Weights of a small mixture-of-experts language model, trained from scratch on English Wikipedia: a variant of Adam for the experts.
Below are experts of layer 3 (counted from 0) of a mixture-of-experts language model. Rows are named router (the router's row for the expert), gate (a neuron's input weights, with its number), up (a neuron's input weights, with its number), down (a neuron's output weights, with its number) and show model dimensions 0-191. Each number is 500 + 50 x the weight over its row's rms, rounded and kept within 0 to 999. Numbers have three digits each.
Before each expert's rows: "comes before" lists some tokens at least twice as common just after its tokens as in all text; "gets" lists some tokens that make up at least twice as much of what it gets as of all text. This comes from a sample of Wikipedia text that the model never trained on. Tokens count by the router's weight.

# expert 141
comes before: " |", "–", " List", ";", ")", "'s"
gets: "0", "-", "1", " 25", " /", "25"
router:493524514541530386414477457512467462544546479546567553510494484521530484527518538543549634544491527445424448564467403598539525509516406446522553453486531510459547530481601461537532443491479479582517408480533472446420427457425530515474498593563522444560504532420432438522541472482364517546484415481589527457463557453570521464459584490549500474545452505571480466587531530568510429462546551492549453582543505541527466518444532543537572402487477456597497488570389487530534518438493479574435486485500467543464475422539499521512432548532444489486521499590539472453619491459516445437
gate0:519496426493598515421508478441534499479534493544578468484527471457480501460443482528528443477533465491382478496486480525449510530465518530452595539538542641409431472382503398486521463562469500473522440558474506485403480472475520517509594548546411525450559601499467449563468478534472565491531452473415534544514560587550421509457507584567445464586511527466557486508490608532487481465390464446534528575487430473530487474544506498515513444530413573442609455468494534417551554496438488545436404557511441498550437518534513540546512459594527583470465516603534509474525590483434485470
up0:511553461437574412564369517554577512493553575539519474552498491501504538546572465507561494494536472515478563544508438568478514502512547447507592518453544575432533494520533553442584470466456536507468439506510487456514422575484444455475457610487501395472495465479594469457583549515434582493526542503564496464517390562536553455411542399522542453510472469418438487476427548486497481559451563484491557449515426580509423488479511438482490479595501492542577412449539544456494612448552428544508469534536471464484513497514483492502486336570602532435525560549507457505542470519484538418
down0:505452406546438513436453579497469549564369472466462474511512499457422509501561487636468503596520502485580481517505535509513518463588426499536568478509463590561474533483404491572565503539523460535517474429547453492391470406557488397449481411527478452543507544435484516592498529501475590473496433518467471434542468497517536448504460483558435508584477495501532492468579511470387514467515496437473565472544425561465482556560491571546512538520430459623504498483512519410518495450448488440424460463550495527484474468564488599454517490427465429543602520561470572535516465532603504418
gate1:504474398540505489512487529560506518502508512420589542455563456487492531456447415389409501478408554453444566526570527480528524483496578528510526474524481431486493459450450618432472528503499568476484457591492530435472452454495394524429571528513522427582427481435552531466524406468486510404514541430498545498532520534461475491457502585504553485543472484448452610447499614503472520501584466504546516552573484486508547453542526516441533576529485555549590573479483550521484455496501520521438465451466508405559534479480560508501431518543501471449369459393533460483552432533434666502
up1:481545445457504479447483493519578596534516518417591480526561524522541402488472585532501474501541482417547482513475467500486532483527544487436564440469536492515509490479610517562505482469556475484542565427415524392592579596588500522538479554523543557550533521579484493529510559582528489434523575500585489633492483477451461474478511451526577466544464499474492464498519443540497530494444538483527501460513531540517395502530400480427498547515537461412518562551493500470453511538586466444438445469354441535440510609536520531561594498546541569626579565477513548418485543538589502540
down1:516514453482463574486568431522485385476506471500640539556481465507424539454570491447584455517538414446604417456534444418504569510586582556493459465532469600513549499538467463554586491412581453547498483417440442431411565515467490548552546554516498565467531489529454525466422448526468479468491454499487459441455525449560456434492465453495553437468496453547475553510523508579525567483562580499558515481468478505468512489497475484462471531495447475437466489551527573569434436502532504567413417522504469447428432594520507549469560485416494525584519526569556559450538476587510417593
gate2:439527536433456480480522466534496478554512505509520564524544552527533518498438477455490463538513396462435465536513551516554443470532490550482505457533537460472466532564403463429540567470549519500498589528481628475485500461470456578432492508500464463515450529471538449573555481479420544452561469516576575550475413465481484437419455529412565527439465542448443540506500521447516509540451591547507518565488510372451432401456524474397494539558370584502557465585447499535393501514473413565545500554434532488501593539486582444519441532488448551518479406535464507579474356502568535483
up2:549444519486456567541562507453422444502509470646543557487543444438468529566511481496533574454578522458491533490504525505520532554565489534456602461483511433445529489541456512450518481568564472512422455486460572589522467457544442586578472424564458576501508478495478539536555507485632544530568436485568481484487512540476514443535469492614552492474561479451637441519399419536563484532548472554543498420436444525468498539530492509466530472431527443513465488562509468434352474539436385525520523478495488477518542486508536574505503443543566600538434504536598555467600514559485473483
down2:500429460515426481446461570531463548478385537535479438543543493591457460403503479664415502465486524542501552494424516537474539552607331563477507500448483612443431570486600450523494497473496533520559572482436536522461512504434564501474410467539497538539522427456412470551542579412550423550575508526558526588491508521520552510513451498483529534489490453503556548387531488501493558547418421380504502459509528491549474577449539474470480542458519500551542433518531456569485477464509466506507532475596431584493491541476528525495556498518505423468470503549393443510472498493521515475
gate3:553519566564525462364430430530471575533505451509478383587492519468482573480416553480601485513507489496415544500477593509501549520556486514531495573468498436428477479400471443532505443564507513493503536512460438479544579419487401519473599504474472524519454483481513523489461583521422583485485489441480565536588532411489432492467425532403537435447489541529520481411398467482538422556490463539556484478497631481518583464404488573529422403472516385542488505506498500554452475577512371543460463463444473455497511558498580477462505562559474480526444507443497510497497513521476518481
up3:538484601495503480551463508485536537416497552559477482465509407433567545517547516472544475470500437482427405527574499472448501432546495521498482544417475540574454455572525459518431588540610517541424532450543467552628554510420523528379491596440448443455449478548431577433496495495479495531512535406407520623484543557407455544496489490485481496622462482525513521527537621541485472584474470408474516477461485508475591494439540486540442510490503420504462418546560511534494470575484409502519535551392523424490458506554463509468427525479487552517518524440436513508490557494551547565
down3:601378419446450435443583505545468482610455438476602539511477398401491455519585527475432560520511467507480504499520477488478508529517488509610480490538527552533478462538409550562503491501529502501485514437479533471543447456436447540537588457511452493486563478514560572416504378516525543562414489493511468531526549493518528523520475644344501521386498434461525445564505496544494571468468472534506438522538497546523552488522517525537484454525471591555432480474427543396497483437502490545463563514537545535445520475463539408542536569558500462508458507465529458449582603577561447482
gate4:536526429546499487498524512521560543464547452484548430439563472465434500458567469465429537608438500455494444511478479485633511570515545530519563556509401570505477471500494482420543480429418516424479483523543575551420427498496426517470540467451455572515557551496473442541538496463662461392562479466658519479548517505554538608503486442470494420530449571454433463501413462488520471499490434466502517509543432529414510484465489522362499540524456590496499555457536489522557458495490478440542486514494488467606447458505510453534456577532509516429511517539574446468548541557545608519
up4:533454443531540476492457542540499559529488378433511455491458494622455516378481542450540477487512472495487469540508522523503502413503499358434392409413510466495450465495568462542467546586461551487549406585461442534495513428591558447501535495443486447552452553418372513485483503444493584500403449477491442493479475518496435513499481511473459489469410429570495467530591552522337499585530536494567429513489472493492450539491463511515615487478565561569510576437476527525506510475435525563498442502499461505523498486420518553412570529512538553557495562498483448484476580460493519545
down4:485518553573490516475506472451436448498607450526541555513574552432534561511545535497545503457520395559539491510466508523501588569434516553529540559488625438551491561474529402431471606448613562463483491495469560490501564559500508444433577511505466490490512534506431449528409493491420489432509608438512548600466490435533440448565582440503446487442627516478568515542445430494482495521545521529501487494438560465510441553513461470501565496523551509465454429505454545472601568566440424478495416521527531458492528523486478567492375462477521481479556505524434581499503397517455444413
gate5:487505425366432497477496483424507478396491478461477523525488505555387456546457452503539546490474474458493455485451506413384505470482512539512442639625421518574482512498505554478499440474407532448438601524480520549491517510567499460526403551515562554399480482523423493489394515489501497641524543511500455523592512520554564551483499605453522471444496438578494587576576637482485516518501472464536599481499455450428509474524518490428480494446550496474535449510481552449533432576504500497534534474553468499527559516476556556492543443498494502493580534463424477566494501610481462501
up5:512541609506491519532542428633504501461458547502448421465583626508535494502494455553517422576495443476527495436562521433467561507549453493427543408514540478516510541502517450547392539541576512445560511474513506479459551410596532505488564476447495495490465483535476481494456544452529464557496505520502615561504468411584478478534543548506569466416502479446522484465531566461472502489456563475523517471498556571512476495408563588512460444543477576513527489473557598542421506548530470409473550521548561466472608501549631568555503576531402475562564447487418495492489488463630455479
down5:432416458546451514469507512479493440509588558516549487543501518497457381452432463534445550502554496466576485493561552505551519554488471500410552601453507523481463452478680454491524531436477448467473500411555555519423499497423438468413509448536565434499496487532515478494557542444362467573462513510475517468511483444437427526573407422506493517592484594460518517501525543459450527480480388553380479458530435420459409543516534477441559515497503502460564503480509435436506472524437400514456591505607490447550462521576461546531463492568474450504547452459483537556525472498473462453
gate6:518377413565565467504478509538489422480500501503497560489489575481578563455498442569552509451507413526567479483537467525451447484526573487562490474475396486536537466511519515475550450471554565470472612506581423494503498491478378562554399544502514467509462512484515524494479486485439518521453510443528379555481481468466497435427495460519479651471576469426592531536443526529522530364423455567538564528510573492521463474601408447544502481529512436428640437529539513406550550519496526432507484443554425549518450512519488409441430502531440582467510553518475490525494517488488514459
up6:486402449455501474406481449428489505457481492633465519500469455443516484516516547477483535486558488526524478554368429482487516507487543565481418483449541607498577467527527468476573356518524515496501519581539524513443451485428420490515482529500518500554463518501461555441459473460523424446522471454416517580555577538494497578473484498490486446474499494497528542470521522599482486561416443505371495456445410590519467515566515534465415556482450538470438436541466561443451489450484549435492554508414590464581437491487522582530618483457551499431478488422590523530547465478642501502
down6:497520524462454565498539520504512466500493650518516507482456520529447498507508441511580437468445552417524546516569487519440534484505652582482486460442417467471526499562506463496544376481513558444496516455464432528572529522396522407454514477447555469479526481466508512559493569470460556609549508453490530538463446463449476502517526541425556502480503539565532497508428462472529564384481487516496554470553525506472617475473459429550511495444530439460455542550488406464467551530490470520557578362487489397452478502574457477403441460488407505555515598574422441409477477469475600544
gate7:455505450493441537523546495508460556464544497483616560541489527590475516449523415497484413506440457470516500510488624425497503485445574531490570415537406474534496435447565493467472621447486475468468471486506616389502439537605579470525447472585489538408418591544577532506533540608562505494513419507502438525474521514506495544529496607486500545450497479460571551481540484492482531502539509516543517440404531514576485504497426368436429600519529472462594454478513546426474493591497535462567439427537497517490504503472422488516489562436501486559503402419533515493423508524479481510
up7:541527529492432532537469453479508649533563567426517487518482469601485522550487552408480484505454510549528463590459472476512472422519532446477518471581449472449503509502335516478547504561447490504501479496496551500475472467547408531535559459477571541587488466483514486488535508444499501444450532530495569468615485495446587444613489480481549462612551471508539540460483461564698429465454516521513490482429427363500419475461461532565523494460511534473495526476475506456470511557467463520533445551483477515481584553595496611546436421474470473508509587563571487511528482483508405458
down7:526477472495585493576531420482481503522564433431494492508533522432477513558382513383431408509391469517527426542508449498550568486492450460440496465537451599466449404467491464497528528474550453572489436444451548494426433551492478502512417476509489537529435529474464520578553573515397538491480537553495500439605587511439506469533579558475495555468494509486490499510408539493543491450604585588513504519523511449467550383561522517471495488494447549540503524428402506513460515605568484490474492521466585554518557556546486510453636364518557467507413544497533531523511494426498447475
gate8:462548455517456530498525426467455445512464517542483452466430409530444568466488516468479575436451568509502497466567611483477526429517537374446555491475467631479431495425437576441432598434509601513474494464435439526448459507517562516492595573424524523491497479507479588465461455495632426508489459513554480435599502420484439535546488595432609459451436462516517475484434582511499462464472513474509483423489446500488482421532565464590428463435537555517574525484557489494486495455518506585567471499506523532534570464483593576498430524523533529451431493556535444508525528462513543432
up8:574544500586504456469563509444482532527455579527397435492511580489475506550447561491544497496484471487504540433484466561490485536560471515596478555409416480458424498545543460560563385551462491495537477450513544447509514458378521457483517454504432517505465500457503537442541570410549459558457446453498494491457578569589500472464556456438474478554477490452499574542497588599362562442497430509481496456523459562550580506511475430546436569611450569529505502549636482368601584421513532443502475476501549547476437459441506490439487513442501546527429496487535473451511509492489504480
down8:430497466531511453540537512474560562420457538533519472414521472459535449545441553504517537572461408445530447559470421624556497533564556433426449520551489409454463673488499519525503577498475545509556550518466478551545445472530447573594450544437479512441560428422503456441579507467537522455549545457454520478386451545530521507517495491512504574495564514510509551491440548494484446518476447497548440523529554522489506490522509504415449520586459510479497535564463478499548569480485471472459522532501498330599558496359609404525514490561476519596556477454487415516472495497489477474
gate9:532443612573483494467556467477503470481536465527559470471506538530511492587461402547357520525517452523540462456584497489511488511510576495440604452498484440485437485587561568475505514481496572511492524490413476484424505545527513564553492589519540465482538475504575434509582489489452542527490549455557438472419427480500522480464487578487529467434526465479460410533462475459550571526525577528393473503524500481440474449544476525517580539449599504415546593533438520522509575472523415455457418508438457460496556508482431445609456446695497476503545547456555520549544521419569464449
up9:506445453477483459487432518584484445580442411465448496464485525535569476504557445473550453530555441500503581519483464499499614537472479516507447575462479455457521531484551574495494478594470465497483535499464591401457400552484474491398445546423511549496564517549510478520517475481516515475435522383523531430467585470512564505500460435507391639479355576508464522543614578456513558490497519511517483440468542496470434487472492510533478461599608492409528413534505450444536465449493521504586484513492523491464385446589404428457502526442533455560547454466435471520444480494543486474
down9:466567456542482590491551551471555460594479482486426598608474453471448448582597463519615473528527458512467470484437483489509499532476364507494374504518488544527592526443444469459373544581484489527460436545529440493586475481554577481528456562539492553449523492492408512508535479491500478386440556608496511621468399490498500463446504547540470463554503454557546526524483534522515498539549497463458487564515493483467413513570462470550485528501562520482490489543407473583514469521484601495575524548520591548461533442556451494534416523443473555552441581535577533535529459494488425518
gate10:474545428521538511532570429494511556421470417540524528531607477551491493570605443581478489510538561529469487499439558485482437526504548526513503480502530484492435376531547369653595516524477587481440483521454513581505478560491437524541473467529513497525551511479481518507520573479609490532467573478443453508444502446527402531540566561410519614472484479517516604602509525586506477513549487493454441481428557535477527563522498523549491581513448489421540510576540539475500455517609431400483410445530578513554540493502497396516559493470559512549478548507522549423488478416491492516
up10:531512518486554577523510418509545533495455466561555596505503515432569427504530588440499443373482507494595468498520544574456467527369459534491504603538542498538492451526438525408440506404558446586531603511449517501509584530553457429518541491481511546488474592552533630526591493531543486551455488512466507524577483463488545490468477552592462555632475455511437496553564557513434585509515504516456588481477520510488479543558472500501516453444540503446472432488509451536490434536479569455589598537438545629524537518514506536545552523515527517477475469375515498512446495489567416507
down10:485488521588561481519531463456528501541407535564491493482438565617558464464473506441524490563420413456528583442508511540484504586426394519453406524490414581396450586497593409548411507512427462596504542529512564545395549486491577481491469484529479529454480460554496489431557508499466469547488532402488566476509454562511515526449605510548507452498538485464612528538560547365436458546446486499477498432550477545440530555415484477413443510460469544563531511535521536515538517426471474537460522380504480535588517450512540544439492549519473495440533562506479500492521523574507556449